Below are experts of layer 8 (counted from 0) of a mixture-of-experts language model. Rows are named router (the router's row for the expert), down (a neuron's output weights, with its number) and show model dimensions 288-383. Each number is 200 + 20 x the weight over its row's rms, rounded and kept within 0 to 999.
After each expert's rows: a language model's description of what the expert responds to; "comes before" lists some tokens at least twice as common just after its tokens as in all text. This comes from a sample of Wikipedia text that the model never trained on. Tokens count by the router's weight.

# expert 37
router,208,232,192,186,185,196,220,214,211,196,232,217,236,214,189,176,192,219,231,193,222,207,185,185,230,216,205,200,216,196,199,218,173,167,177,189,172,209,207,169,226,236,183,185,206,195,177,233,197,221,224,202,185,204,185,221,180,224,172,205,170,209,199,171,201,171,198,194,210,185,215,213,194,192,222,202,182,189,217,203,209,174,195,187,226,214,204,184,173,205,206,177,183,171,216,225
down0,243,210,210,217,180,209,181,238,214,212,247,217,205,182,186,212,221,180,188,182,196,181,207,192,238,190,163,184,200,214,198,212,201,172,246,178,230,198,193,248,223,152,202,221,231,171,186,173,221,172,241,204,196,220,195,203,226,218,164,217,201,177,197,176,194,174,192,197,219,199,192,187,192,195,184,164,191,210,225,158,166,212,213,193,223,176,222,219,198,170,233,221,200,231,225,190
down1,203,204,215,216,260,170,196,209,196,219,228,193,243,195,205,208,188,214,219,196,213,179,174,241,201,178,181,164,206,209,205,197,190,204,230,200,208,227,212,221,206,195,212,213,239,222,199,224,243,205,116,205,192,206,163,183,228,194,208,201,213,199,217,187,193,194,204,208,214,198,153,167,218,191,180,211,224,182,204,214,205,197,196,224,194,211,162,212,219,199,217,235,157,209,171,186
down2,192,222,187,220,190,176,232,220,184,196,189,177,251,181,206,196,225,194,212,168,196,210,208,165,195,234,188,198,190,217,188,201,186,201,201,190,200,204,167,172,186,219,189,185,231,216,175,196,213,203,216,226,191,176,192,209,190,196,181,189,194,200,192,216,192,202,183,236,213,206,177,229,170,224,215,172,217,211,224,193,208,219,230,177,224,174,246,178,227,196,205,194,232,175,209,235
down3,236,172,231,188,188,193,176,204,207,184,226,201,233,214,175,167,210,203,183,212,228,175,219,188,192,187,203,196,206,204,185,206,181,208,211,166,179,190,246,225,203,216,221,211,238,212,207,187,174,202,274,174,202,218,178,226,193,177,208,173,220,183,204,205,224,191,192,201,211,221,218,207,217,210,212,184,193,173,193,192,214,193,225,216,184,227,223,173,226,208,205,217,193,174,209,198
down4,204,205,143,215,207,201,223,151,189,205,228,163,179,185,209,231,183,180,226,202,235,200,160,172,201,183,218,179,197,197,213,224,182,199,204,183,203,246,173,153,178,215,171,173,188,162,208,206,202,222,199,228,191,184,183,229,207,202,182,185,211,227,202,217,191,200,236,189,204,214,209,194,216,186,211,204,220,193,201,204,205,193,225,214,206,229,196,208,205,222,226,170,186,213,205,206
Prepositions and line breaks
comes before: " the", ":", "-", "|", " and", " a"

# expert 54
router,226,219,192,173,175,214,190,240,216,193,227,220,201,222,201,174,204,212,218,173,202,226,193,210,199,210,209,191,212,201,200,198,178,190,203,210,165,198,207,178,172,223,197,201,228,207,185,214,208,222,216,201,182,198,210,209,198,215,190,217,183,200,223,191,218,176,191,208,205,161,213,206,204,207,219,182,183,166,232,221,219,160,216,188,230,192,220,162,178,192,239,208,204,164,208,220
down0,229,216,216,229,194,195,192,178,223,197,257,220,230,184,205,184,194,207,213,156,176,186,208,198,225,189,166,193,192,192,188,195,210,186,241,218,190,214,192,226,239,187,176,231,238,170,199,196,200,209,272,191,176,179,199,213,241,231,196,222,192,181,216,228,187,168,189,205,203,207,193,215,203,167,163,190,191,190,189,173,168,238,177,210,238,183,197,218,176,206,251,223,210,233,233,209
down1,207,212,212,219,263,169,192,213,185,226,228,199,241,202,205,207,186,206,211,194,218,189,179,246,200,182,186,160,202,206,199,196,188,200,220,194,211,221,220,224,211,198,217,211,244,218,195,227,238,209,116,202,198,209,164,185,233,193,203,200,219,205,214,186,183,190,204,216,215,193,145,174,221,195,184,209,226,186,203,211,203,190,194,224,192,221,161,223,218,197,204,237,163,211,165,187
down2,145,257,163,232,180,153,204,235,174,174,186,182,226,211,193,193,197,172,195,164,181,194,220,199,202,198,205,183,195,203,177,169,162,198,174,170,187,198,173,202,186,210,182,183,201,214,176,194,226,230,208,231,220,192,219,209,205,202,224,210,202,208,195,191,190,215,194,202,228,188,173,233,163,208,191,179,194,200,226,202,210,223,196,162,225,157,206,186,208,215,211,161,199,187,200,208
down3,222,165,245,184,192,179,212,223,202,205,204,179,221,208,216,173,246,241,184,181,208,241,179,206,217,222,216,202,154,197,177,184,161,212,182,174,195,213,162,192,191,243,188,183,207,192,193,176,172,200,299,189,198,180,177,227,215,192,219,206,194,172,229,212,204,223,190,200,216,230,207,157,201,200,201,206,165,218,183,195,228,185,195,227,204,239,247,179,197,196,227,234,194,191,246,198
down4,223,195,183,221,185,227,221,177,184,220,207,192,195,170,204,208,222,184,234,204,227,196,168,171,224,188,201,212,191,181,197,200,204,196,214,205,190,215,181,176,171,191,152,206,215,196,187,221,179,187,153,228,214,164,206,181,225,173,193,179,214,221,212,228,209,185,194,221,189,212,221,171,226,161,162,214,205,207,195,174,192,187,194,217,208,210,204,214,193,186,221,185,175,179,180,236
Verbs after to
comes before: " a", " the", " be", " an", " that", " as"

# expert 4
router,215,200,179,182,169,195,207,212,213,211,221,235,190,203,185,161,199,167,213,185,201,215,191,178,242,217,225,176,218,214,207,218,170,166,188,166,167,216,180,179,191,216,173,172,234,200,176,214,237,223,215,231,187,186,183,232,171,228,179,228,196,216,197,178,226,177,189,226,230,195,219,221,188,221,215,176,173,166,232,205,251,187,175,167,198,195,215,188,169,206,216,197,204,188,198,187
down0,242,178,198,246,189,205,188,208,204,181,254,244,193,229,208,197,204,194,238,195,188,158,209,186,221,202,185,170,194,217,170,214,211,223,200,209,206,200,200,201,226,215,207,190,222,196,170,224,206,192,240,210,175,206,206,210,240,247,192,201,200,210,162,202,223,177,180,214,213,218,193,194,181,196,189,191,223,175,232,192,171,183,202,236,244,180,171,220,171,208,207,224,208,202,263,196
down1,219,190,213,228,230,193,197,181,217,217,218,187,216,219,193,217,209,245,219,202,214,198,184,226,203,173,201,148,195,214,195,192,194,169,183,198,209,203,212,225,208,191,219,183,222,198,197,216,242,223,180,209,197,187,162,171,201,202,214,213,199,194,200,170,211,192,204,213,220,200,156,160,209,198,179,235,219,186,215,218,209,187,194,218,172,204,159,219,230,186,208,238,156,192,188,216
down2,178,233,186,224,195,165,206,230,192,186,186,188,233,196,184,207,195,174,232,172,186,192,238,171,206,192,228,199,196,213,167,199,174,194,176,180,200,189,182,186,201,230,168,184,204,233,191,203,212,190,222,202,192,168,198,198,172,201,199,203,200,196,187,182,176,230,196,216,238,196,167,242,180,225,193,186,178,203,213,218,221,207,196,189,238,169,221,192,213,224,231,174,220,198,219,219
down3,214,202,200,186,203,194,212,223,205,205,189,160,207,230,190,198,209,200,199,188,211,215,249,204,211,200,165,184,224,205,217,152,191,193,197,196,196,182,172,191,190,241,216,179,234,208,176,199,156,185,291,199,186,224,210,206,184,223,200,229,225,200,207,223,215,210,206,234,247,235,204,186,205,188,236,176,200,212,210,211,182,188,211,180,208,219,237,181,225,217,245,199,208,182,223,171
down4,188,210,188,177,177,217,197,171,172,204,196,199,208,222,177,211,220,216,237,211,227,195,193,212,213,184,177,196,180,188,191,172,218,214,182,201,174,220,167,150,174,198,181,205,217,186,185,212,188,213,198,215,223,197,172,183,212,204,189,214,203,175,230,226,216,183,209,227,186,182,242,209,248,147,190,204,231,193,188,167,185,186,205,210,194,190,195,210,172,206,209,179,175,230,204,224
Table cell separators
comes before: " ", " |\n", "%", " January", " ·", " August"

# expert 29
router,220,209,186,183,169,193,218,223,173,195,222,219,231,230,196,172,173,201,224,177,214,216,180,202,212,201,209,175,218,226,176,218,209,181,190,171,197,198,188,182,188,237,188,164,228,206,184,213,213,246,221,199,172,191,201,229,177,231,188,214,177,180,211,181,234,174,170,213,199,184,219,211,185,187,216,169,179,168,214,161,217,183,205,148,225,223,210,170,196,204,217,209,178,177,215,212
down0,222,196,200,219,194,184,219,206,223,181,262,224,199,195,226,190,197,222,191,187,170,175,206,181,214,212,195,217,176,204,197,199,215,190,202,181,207,199,240,219,260,204,182,205,228,210,174,191,213,198,252,206,178,171,192,203,220,236,228,230,214,204,193,173,195,178,168,192,207,190,216,217,220,180,171,148,200,202,211,178,176,230,218,207,210,182,190,202,221,194,209,213,228,200,204,200
down1,205,207,215,218,261,174,188,215,188,223,219,194,242,196,205,205,188,204,213,200,214,180,178,242,197,178,178,164,204,205,205,192,191,205,221,195,204,226,212,223,208,207,214,218,238,218,197,227,242,207,112,204,199,207,161,185,231,198,204,205,213,197,214,189,189,192,206,214,216,193,151,173,230,190,179,207,225,184,201,205,200,189,194,224,192,221,158,220,214,196,215,236,168,212,164,183
down2,169,244,187,227,197,183,219,230,186,190,184,187,226,202,179,198,194,176,215,188,181,193,229,177,205,201,215,179,187,210,186,199,179,194,171,170,197,188,174,191,193,223,178,178,204,221,183,209,222,203,216,212,198,154,218,201,184,195,204,203,193,208,181,177,175,225,198,208,236,200,162,249,174,223,196,195,189,207,219,209,205,219,205,176,241,158,217,189,222,229,230,171,215,194,217,222
down3,220,177,205,175,156,200,194,211,210,197,203,162,227,206,197,182,208,185,221,191,200,204,196,192,211,205,184,173,207,226,206,198,158,199,200,178,173,196,194,219,201,293,203,189,242,214,191,178,168,174,305,157,178,205,185,207,162,197,191,172,186,169,217,195,183,183,195,241,184,214,214,188,229,187,227,177,195,208,221,222,196,184,216,206,186,214,205,178,218,221,248,177,197,162,197,214
down4,220,213,162,238,188,201,211,207,175,199,201,198,153,203,178,198,199,205,231,223,218,188,194,165,197,183,190,213,232,213,187,256,204,205,234,181,199,226,188,207,172,215,161,210,185,183,181,212,171,217,177,235,201,189,180,189,216,200,186,200,216,214,197,229,222,172,203,199,205,191,229,203,219,194,220,197,244,210,215,191,207,188,186,185,202,203,198,190,165,207,202,151,198,203,176,221
Years and score digits
comes before: " |", "-", "–", ")", ")\n", " –"

# expert 31
router,209,206,178,170,205,212,201,198,224,227,234,217,216,193,195,173,208,185,207,175,202,218,182,206,217,226,219,163,224,200,214,197,172,188,221,164,167,213,185,163,189,240,185,191,222,220,181,218,211,222,214,198,169,191,181,230,189,223,183,208,178,193,188,186,222,198,181,203,211,181,215,222,194,185,226,184,172,175,208,192,213,195,194,187,219,201,203,184,183,227,229,190,183,181,216,219
down0,225,174,235,226,210,199,173,224,216,163,222,186,215,185,189,208,222,218,211,176,176,188,197,182,218,187,177,218,183,182,174,212,200,216,205,164,211,200,177,237,235,202,175,223,244,156,191,172,210,184,244,196,166,176,237,195,210,251,198,207,202,201,206,184,232,208,200,203,223,176,216,175,197,216,193,178,208,203,189,174,194,196,198,236,240,204,159,207,198,208,251,221,210,209,245,170
down1,210,207,213,218,261,174,186,217,200,224,222,196,238,198,202,213,190,211,210,198,212,183,180,241,199,178,177,162,205,205,203,198,192,206,222,189,208,222,215,223,211,204,213,216,239,218,195,225,241,203,120,205,194,205,162,179,228,195,201,196,212,202,213,193,186,189,202,217,216,186,147,172,223,192,188,207,227,185,203,210,197,192,196,223,192,214,164,211,215,196,213,234,160,213,164,183
down2,164,244,174,218,196,177,215,235,187,187,191,186,232,202,179,197,186,181,213,180,185,194,227,178,201,204,216,181,186,204,186,191,174,195,164,176,196,196,176,186,191,218,178,176,205,225,183,204,221,206,209,206,200,154,221,202,180,194,200,213,189,200,183,180,169,217,199,208,234,209,167,252,177,216,190,199,190,211,219,209,213,216,207,179,237,153,224,187,218,229,230,168,214,193,223,223
down3,190,161,205,206,184,187,181,163,233,191,204,171,176,218,201,178,181,192,206,232,181,191,238,211,202,212,160,198,195,227,175,206,181,186,189,181,209,187,214,202,199,211,211,173,206,195,178,159,190,185,274,178,203,223,161,207,183,193,176,196,210,176,164,228,202,206,228,221,203,222,217,211,190,200,190,211,210,170,209,219,203,217,203,215,200,222,229,165,212,221,213,197,204,196,235,192
down4,201,210,194,212,180,207,208,173,201,192,223,180,163,214,202,231,210,169,226,226,218,205,184,186,227,164,197,180,211,185,195,193,221,198,222,190,193,207,182,180,188,205,183,195,197,190,198,207,217,207,177,233,229,207,152,191,231,202,171,201,206,211,208,205,211,168,193,210,178,187,246,185,195,187,228,198,222,201,215,182,219,198,172,208,197,200,208,199,199,213,206,192,176,197,202,212
Contrast words, name endings
comes before: " ", "%", " |\n", "199", "9", "200"

# expert 10
router,200,188,180,154,191,221,219,207,218,207,225,227,214,189,178,180,199,181,202,180,198,211,176,213,218,221,219,164,213,206,165,206,176,177,200,173,169,215,192,191,199,218,191,179,210,175,192,193,224,212,224,203,168,175,207,217,190,237,195,217,177,196,209,162,237,191,199,193,204,176,203,213,233,192,217,167,198,185,221,173,225,186,189,193,221,194,207,195,168,214,199,235,174,175,207,210
down0,249,202,214,198,217,201,190,194,213,199,258,196,202,190,156,202,202,213,236,181,156,189,200,209,206,203,207,216,188,211,159,220,206,212,225,149,207,203,183,220,227,208,206,201,228,223,184,227,199,211,252,199,184,181,211,220,196,184,214,227,213,175,207,187,171,188,202,191,219,254,202,192,185,191,190,176,198,175,196,172,182,231,216,207,224,183,179,220,215,211,191,187,221,170,247,211
down1,201,204,212,221,262,170,193,217,192,221,226,199,237,195,202,207,187,216,209,197,214,185,170,240,201,174,180,164,198,205,201,198,189,202,221,192,206,224,211,219,207,208,219,211,243,215,195,214,239,207,118,204,193,208,161,182,231,200,201,196,209,199,216,186,193,187,201,215,217,187,149,175,225,194,184,211,221,186,201,210,202,191,193,225,193,217,161,219,214,198,214,237,165,211,164,188
down2,191,256,149,215,185,195,175,232,184,171,175,183,245,210,168,198,187,197,191,180,183,190,222,173,195,193,219,172,213,191,203,203,206,186,165,207,214,196,183,186,221,198,166,216,207,208,224,182,190,211,211,189,196,202,255,207,173,188,210,206,196,211,210,181,202,205,176,196,220,198,164,210,176,194,204,178,196,211,194,183,204,226,204,146,232,177,212,181,194,230,224,196,222,178,257,242
down3,205,229,228,192,176,167,217,221,186,194,200,192,233,198,196,170,194,199,205,171,239,184,195,211,220,180,206,198,196,198,201,201,172,164,211,183,177,208,193,218,186,241,235,195,219,197,199,169,186,200,306,192,208,237,175,202,193,210,205,225,155,172,224,205,187,187,180,220,218,203,193,209,163,209,210,165,169,207,228,200,226,209,213,196,197,203,186,192,210,189,173,186,199,168,210,225
down4,219,243,183,217,190,230,213,195,146,198,237,202,193,185,215,195,203,189,235,207,221,197,173,166,233,200,183,179,181,206,187,196,190,185,193,173,199,232,180,190,177,226,176,205,218,183,173,224,215,215,179,221,220,190,193,210,221,218,190,212,223,189,217,199,192,180,239,195,181,183,241,195,201,192,209,180,254,207,189,194,183,167,197,208,227,171,186,203,178,219,222,207,172,202,190,203
Sports and career nouns
comes before: ":", " |", " of", " in", "\n", "==\n"

# expert 26
router,207,221,188,184,211,200,218,228,208,203,214,225,209,218,199,190,196,194,226,174,215,195,176,190,204,209,222,189,217,184,193,212,197,161,207,180,178,206,189,166,178,231,195,175,233,205,184,205,221,221,199,199,184,194,205,217,180,230,187,213,193,182,191,187,226,179,172,204,221,184,244,237,190,194,210,180,178,182,219,191,215,180,198,170,224,218,216,178,190,211,238,211,196,170,229,211
down0,211,204,190,209,193,193,177,210,217,178,256,202,216,165,223,195,197,205,208,170,197,135,206,177,206,180,177,199,185,181,182,216,182,216,201,169,203,203,208,250,258,186,186,227,234,181,170,185,215,219,232,171,185,178,172,200,203,206,187,227,197,166,211,184,187,162,199,204,208,223,188,200,190,211,195,161,188,211,209,182,178,215,213,202,245,186,188,225,207,158,238,210,198,200,243,186
down1,205,206,213,217,265,172,189,219,188,226,225,201,242,198,208,203,189,206,211,196,211,182,176,240,199,178,179,167,207,204,201,195,192,203,219,198,203,223,216,221,212,200,215,218,245,223,193,217,232,202,117,198,194,208,162,180,232,194,193,198,211,199,212,188,185,187,213,212,211,190,150,176,223,189,183,208,229,182,205,208,202,188,196,230,192,219,157,219,218,194,215,239,169,213,161,190
down2,162,241,183,226,213,173,210,230,194,184,188,182,228,202,179,192,185,186,213,182,187,196,232,167,195,209,208,183,185,211,196,185,164,190,170,178,194,192,183,186,198,209,175,182,213,208,176,201,216,201,211,223,201,157,218,198,191,203,211,208,194,203,180,174,176,227,194,218,235,208,177,242,179,216,195,197,193,218,223,212,211,211,206,176,235,154,223,193,223,230,228,174,208,182,215,229
down3,203,178,208,189,182,189,212,227,206,187,199,178,219,211,214,169,220,201,214,199,208,211,209,205,225,222,188,190,222,222,225,198,177,187,190,160,192,200,190,203,210,255,237,176,210,172,187,199,200,225,310,182,206,217,189,191,156,199,187,210,198,215,203,217,210,179,198,240,228,229,219,195,196,201,194,185,193,153,224,187,202,215,199,178,230,230,234,169,216,214,220,194,184,192,223,221
down4,204,224,163,222,203,219,197,192,186,193,197,183,189,200,197,218,221,238,232,201,218,176,183,170,222,185,181,182,203,181,224,181,204,168,197,182,195,240,192,196,187,180,173,204,221,187,200,191,222,222,222,198,235,197,154,199,216,204,155,203,225,178,213,199,201,173,213,228,156,206,236,205,177,175,174,203,225,208,199,181,197,190,199,210,243,205,217,178,193,174,211,174,176,223,180,190
Line-end breaks in infoboxes
comes before: "-", " The", "==", "|", "===", "The"

# expert 41
router,214,217,156,182,193,212,206,224,186,206,211,210,190,210,196,188,180,235,207,189,240,214,182,200,217,221,208,188,209,213,204,213,189,177,202,170,188,197,215,190,206,239,183,171,220,212,188,222,213,220,220,220,194,190,182,213,189,226,189,204,181,206,182,167,232,181,171,214,210,224,218,222,171,188,211,182,180,184,208,186,214,185,201,206,207,222,218,193,204,211,204,206,199,184,212,215
down0,220,186,217,249,170,201,177,214,228,161,237,202,212,194,217,210,214,210,228,153,171,185,201,186,224,229,160,183,193,170,181,226,202,164,219,184,199,188,220,187,232,204,234,201,226,195,179,180,237,197,245,196,186,158,173,196,216,228,195,197,201,175,240,218,234,194,189,181,191,182,196,217,202,138,177,197,177,191,207,173,163,182,183,216,244,180,223,205,199,225,224,191,184,202,237,207
down1,202,209,197,188,255,191,206,209,192,236,238,181,219,219,218,209,161,214,196,227,239,190,177,236,218,197,217,176,199,205,183,185,160,213,207,208,209,214,200,195,220,204,204,216,216,185,188,191,226,240,128,207,198,195,163,204,209,198,186,218,207,188,185,171,210,200,189,199,215,195,193,164,202,182,169,199,223,198,177,188,210,194,195,231,183,227,174,201,194,208,203,272,147,230,199,234
down2,182,226,159,241,208,153,201,233,146,171,196,186,176,219,187,176,199,190,205,193,186,174,230,213,203,203,216,168,195,177,208,161,171,181,163,169,217,194,161,185,197,212,184,182,216,214,199,210,192,197,203,200,226,189,253,238,203,232,207,217,221,211,179,188,200,224,180,183,204,190,149,207,167,222,183,184,177,204,198,195,204,212,202,183,250,171,191,185,188,219,218,175,217,197,213,211
down3,214,168,240,187,185,207,229,208,235,179,188,189,206,227,181,179,199,210,215,201,206,200,202,185,210,183,196,195,213,210,239,183,190,183,217,193,220,160,179,229,192,241,226,225,205,204,185,193,176,189,294,235,191,197,162,224,159,200,213,196,184,182,187,211,166,192,179,224,200,177,195,156,162,201,206,183,204,185,227,171,190,195,230,180,203,184,187,179,222,212,247,186,194,138,250,216
down4,221,241,199,224,205,213,221,175,185,198,220,194,206,207,194,222,239,209,230,202,254,210,174,208,234,186,226,202,178,195,195,217,199,210,208,195,169,235,186,184,187,206,148,201,213,205,181,258,187,230,172,206,214,169,167,190,224,172,183,238,215,215,214,209,222,216,214,185,207,206,205,207,201,175,200,205,205,192,203,205,199,200,207,208,197,193,212,211,188,190,196,160,194,169,198,193
Table numbers and titles
comes before: " |", " of", ":", "0", "–", "th"

# expert 62
router,233,187,186,177,202,219,226,218,213,217,226,217,229,221,185,180,217,214,212,174,233,212,183,214,215,208,211,186,225,216,177,219,161,183,214,173,177,186,182,195,205,226,188,173,220,214,189,242,204,216,218,172,186,198,196,210,188,219,193,231,181,222,202,199,232,184,164,202,211,208,220,226,201,186,222,168,182,171,221,190,218,184,190,189,226,241,230,164,175,231,232,192,194,180,207,207
down0,243,169,210,228,217,219,216,213,226,184,263,193,222,190,208,179,222,180,236,153,161,188,214,187,189,207,172,195,187,186,210,208,204,213,215,178,193,218,198,201,226,189,211,221,237,185,194,193,219,187,277,216,191,195,161,165,209,237,216,220,188,197,219,209,195,182,205,179,216,191,197,224,202,228,201,184,183,214,192,183,188,195,212,216,250,187,192,216,195,185,217,187,226,185,276,197
down1,206,203,214,216,262,172,187,216,195,223,225,199,241,199,204,209,187,207,214,200,212,184,176,240,200,181,177,163,203,209,202,196,190,202,223,195,205,225,213,222,209,206,212,211,241,218,198,222,241,208,119,207,195,203,161,183,230,195,198,198,213,203,213,187,187,191,201,214,216,187,144,167,225,193,184,204,225,185,200,206,202,192,192,226,188,215,163,215,216,196,211,235,160,214,163,185
down2,164,245,177,227,196,176,213,229,188,181,193,185,225,200,181,195,192,182,216,185,181,196,227,180,202,209,210,179,187,208,186,192,176,196,167,177,200,195,179,185,192,221,175,180,206,218,176,199,221,203,229,206,196,155,219,200,182,196,205,210,191,208,186,182,175,221,193,210,230,205,164,251,172,224,192,195,186,209,226,206,213,218,204,175,240,152,225,185,219,232,234,169,217,192,227,221
down3,224,181,230,186,192,218,203,215,194,183,195,186,236,204,213,180,233,165,181,222,218,253,198,192,219,200,208,203,195,202,199,217,196,160,235,162,204,188,225,224,201,244,206,182,204,211,214,192,159,213,282,200,204,214,197,194,178,198,182,149,195,169,190,196,192,185,190,227,213,227,196,200,186,245,204,196,182,177,180,185,204,166,192,192,223,215,190,139,209,208,220,189,209,187,233,220
down4,198,202,201,210,185,218,200,192,182,204,181,172,180,200,189,184,192,208,227,219,241,190,164,187,237,194,205,187,197,191,162,201,221,185,201,186,190,212,154,165,178,204,186,215,209,189,179,216,214,193,194,187,220,190,146,210,220,198,197,211,207,168,180,225,238,181,217,201,182,207,213,200,222,185,200,207,244,184,206,191,180,192,190,258,203,206,214,193,199,217,200,181,172,188,169,226
Person nouns and fragments
comes before: " |", " of", ")", "'s", " who", " were"

# expert 46
router,238,205,193,193,179,196,190,237,195,225,198,192,220,225,194,162,220,218,190,192,236,222,188,170,206,209,214,178,214,203,214,214,162,170,191,171,173,196,212,172,224,216,196,186,224,218,178,219,208,218,235,185,195,208,173,193,171,229,185,225,169,205,201,183,221,182,190,199,238,182,222,237,231,195,212,161,160,182,218,183,210,189,203,190,232,221,212,171,177,218,220,177,186,179,221,206
down0,238,197,212,238,207,194,197,224,207,197,256,202,215,174,209,177,215,200,234,171,185,163,190,198,224,200,188,196,190,188,186,225,208,204,218,175,194,204,195,234,220,191,193,230,250,178,162,195,223,203,258,188,180,173,205,211,231,230,195,223,197,181,220,193,198,174,207,217,214,207,191,208,196,192,174,167,195,200,197,179,171,220,201,221,213,201,188,209,200,196,240,219,214,202,265,181
down1,213,208,227,227,254,172,190,205,201,230,214,191,245,197,211,223,191,197,220,187,216,176,181,241,199,186,163,164,213,205,190,199,197,205,216,197,197,220,213,208,204,212,209,212,239,222,195,232,245,200,136,190,203,186,163,176,219,197,204,183,206,200,216,185,187,186,210,225,211,179,147,179,228,198,191,206,219,192,201,217,205,178,197,232,184,214,164,206,215,203,197,236,160,208,164,180
down2,167,246,175,221,198,175,214,232,190,181,194,186,226,196,178,193,192,182,219,183,180,193,225,181,202,206,212,179,181,207,186,192,175,198,163,175,201,194,176,187,198,219,176,180,209,217,181,203,222,203,230,209,198,155,220,202,179,199,206,211,189,208,182,177,174,219,191,208,232,204,162,248,177,218,197,192,187,205,223,207,209,217,205,177,242,158,228,185,217,227,233,170,216,187,227,224
down3,204,193,232,204,166,166,194,226,186,189,203,170,231,210,217,178,231,204,224,184,210,211,223,191,219,180,202,215,226,229,196,186,179,183,212,183,189,204,187,201,200,240,236,181,213,201,179,197,155,199,330,182,209,228,159,199,183,173,202,215,190,183,189,191,183,198,184,232,209,204,204,180,208,205,234,196,174,174,203,207,185,212,210,198,202,221,213,169,228,203,209,190,188,178,222,183
down4,188,202,190,230,200,195,216,211,201,205,206,171,160,182,195,194,205,197,241,208,237,168,199,160,220,177,162,198,217,200,213,221,221,207,211,212,188,208,168,169,158,188,173,195,221,223,178,216,176,194,166,222,230,205,190,180,230,197,205,229,210,170,220,203,231,172,218,197,182,216,227,192,199,170,185,202,251,197,193,193,196,195,216,234,223,204,209,204,180,197,211,167,173,225,179,216
Name-final syllables
comes before: " |", ",", "\n", " (", " |\n", ")"

# expert 43
router,208,222,171,189,172,187,190,233,198,193,235,208,200,229,205,188,211,178,182,179,193,199,185,192,206,242,227,181,215,206,189,205,189,171,190,186,211,194,207,167,180,213,197,195,223,199,189,218,200,219,232,200,181,178,183,244,199,234,211,215,174,192,201,164,238,190,181,195,226,175,219,213,204,178,208,181,168,191,222,194,202,191,179,176,234,214,226,163,182,207,212,199,184,175,230,206
down0,227,180,195,218,216,213,193,204,217,186,247,205,219,195,237,186,211,196,220,187,176,185,209,196,212,239,171,213,188,209,191,232,202,215,199,164,219,171,200,227,212,214,180,195,228,183,169,221,212,198,235,233,175,191,190,197,242,250,215,223,198,203,192,196,189,139,189,208,223,187,208,216,204,159,174,185,198,187,207,162,177,167,208,233,240,233,205,212,217,210,237,223,227,207,256,192
down1,208,202,213,217,262,173,188,213,197,225,224,197,243,197,206,210,187,208,210,198,213,182,175,238,200,183,177,163,204,210,206,195,189,203,221,196,208,223,214,217,212,207,210,213,240,220,198,225,240,205,120,203,196,203,163,182,233,197,203,201,211,202,214,186,186,190,205,216,216,189,149,168,225,190,184,205,225,183,204,206,198,190,192,227,189,216,159,214,216,196,210,231,164,213,162,183
down2,167,242,177,223,198,175,214,229,191,183,192,185,225,200,179,194,191,183,221,184,180,196,226,180,204,204,212,181,187,209,188,189,176,194,168,178,200,193,175,185,192,219,177,178,210,219,180,205,220,202,227,208,198,153,221,205,181,195,204,210,192,208,182,185,176,224,191,209,233,204,162,252,173,225,193,191,188,207,228,208,212,216,205,173,241,155,224,183,218,233,232,166,217,191,227,220
down3,190,189,230,184,191,174,195,197,218,195,215,195,188,212,199,188,251,198,206,203,178,206,197,168,207,173,214,192,182,206,203,210,181,220,202,164,178,201,174,205,179,244,203,194,229,220,177,218,176,186,295,186,229,201,190,216,197,201,208,197,177,171,202,207,181,240,188,211,189,219,202,205,173,211,200,176,213,195,197,216,210,222,190,194,196,165,251,167,199,185,230,205,176,178,232,200
down4,209,200,196,236,186,222,203,189,195,213,205,191,182,178,205,211,213,205,229,221,233,188,192,182,228,190,188,214,208,197,185,213,196,194,204,190,180,204,157,173,178,220,161,217,191,190,182,229,195,203,184,224,224,189,160,190,218,186,176,208,231,192,230,221,196,161,206,178,182,204,244,160,203,169,213,207,252,195,194,192,201,198,197,218,223,203,208,184,182,202,200,175,170,202,168,206
Place and institution names
comes before: ",", " of", "\n", " and", " (", ".\n\n"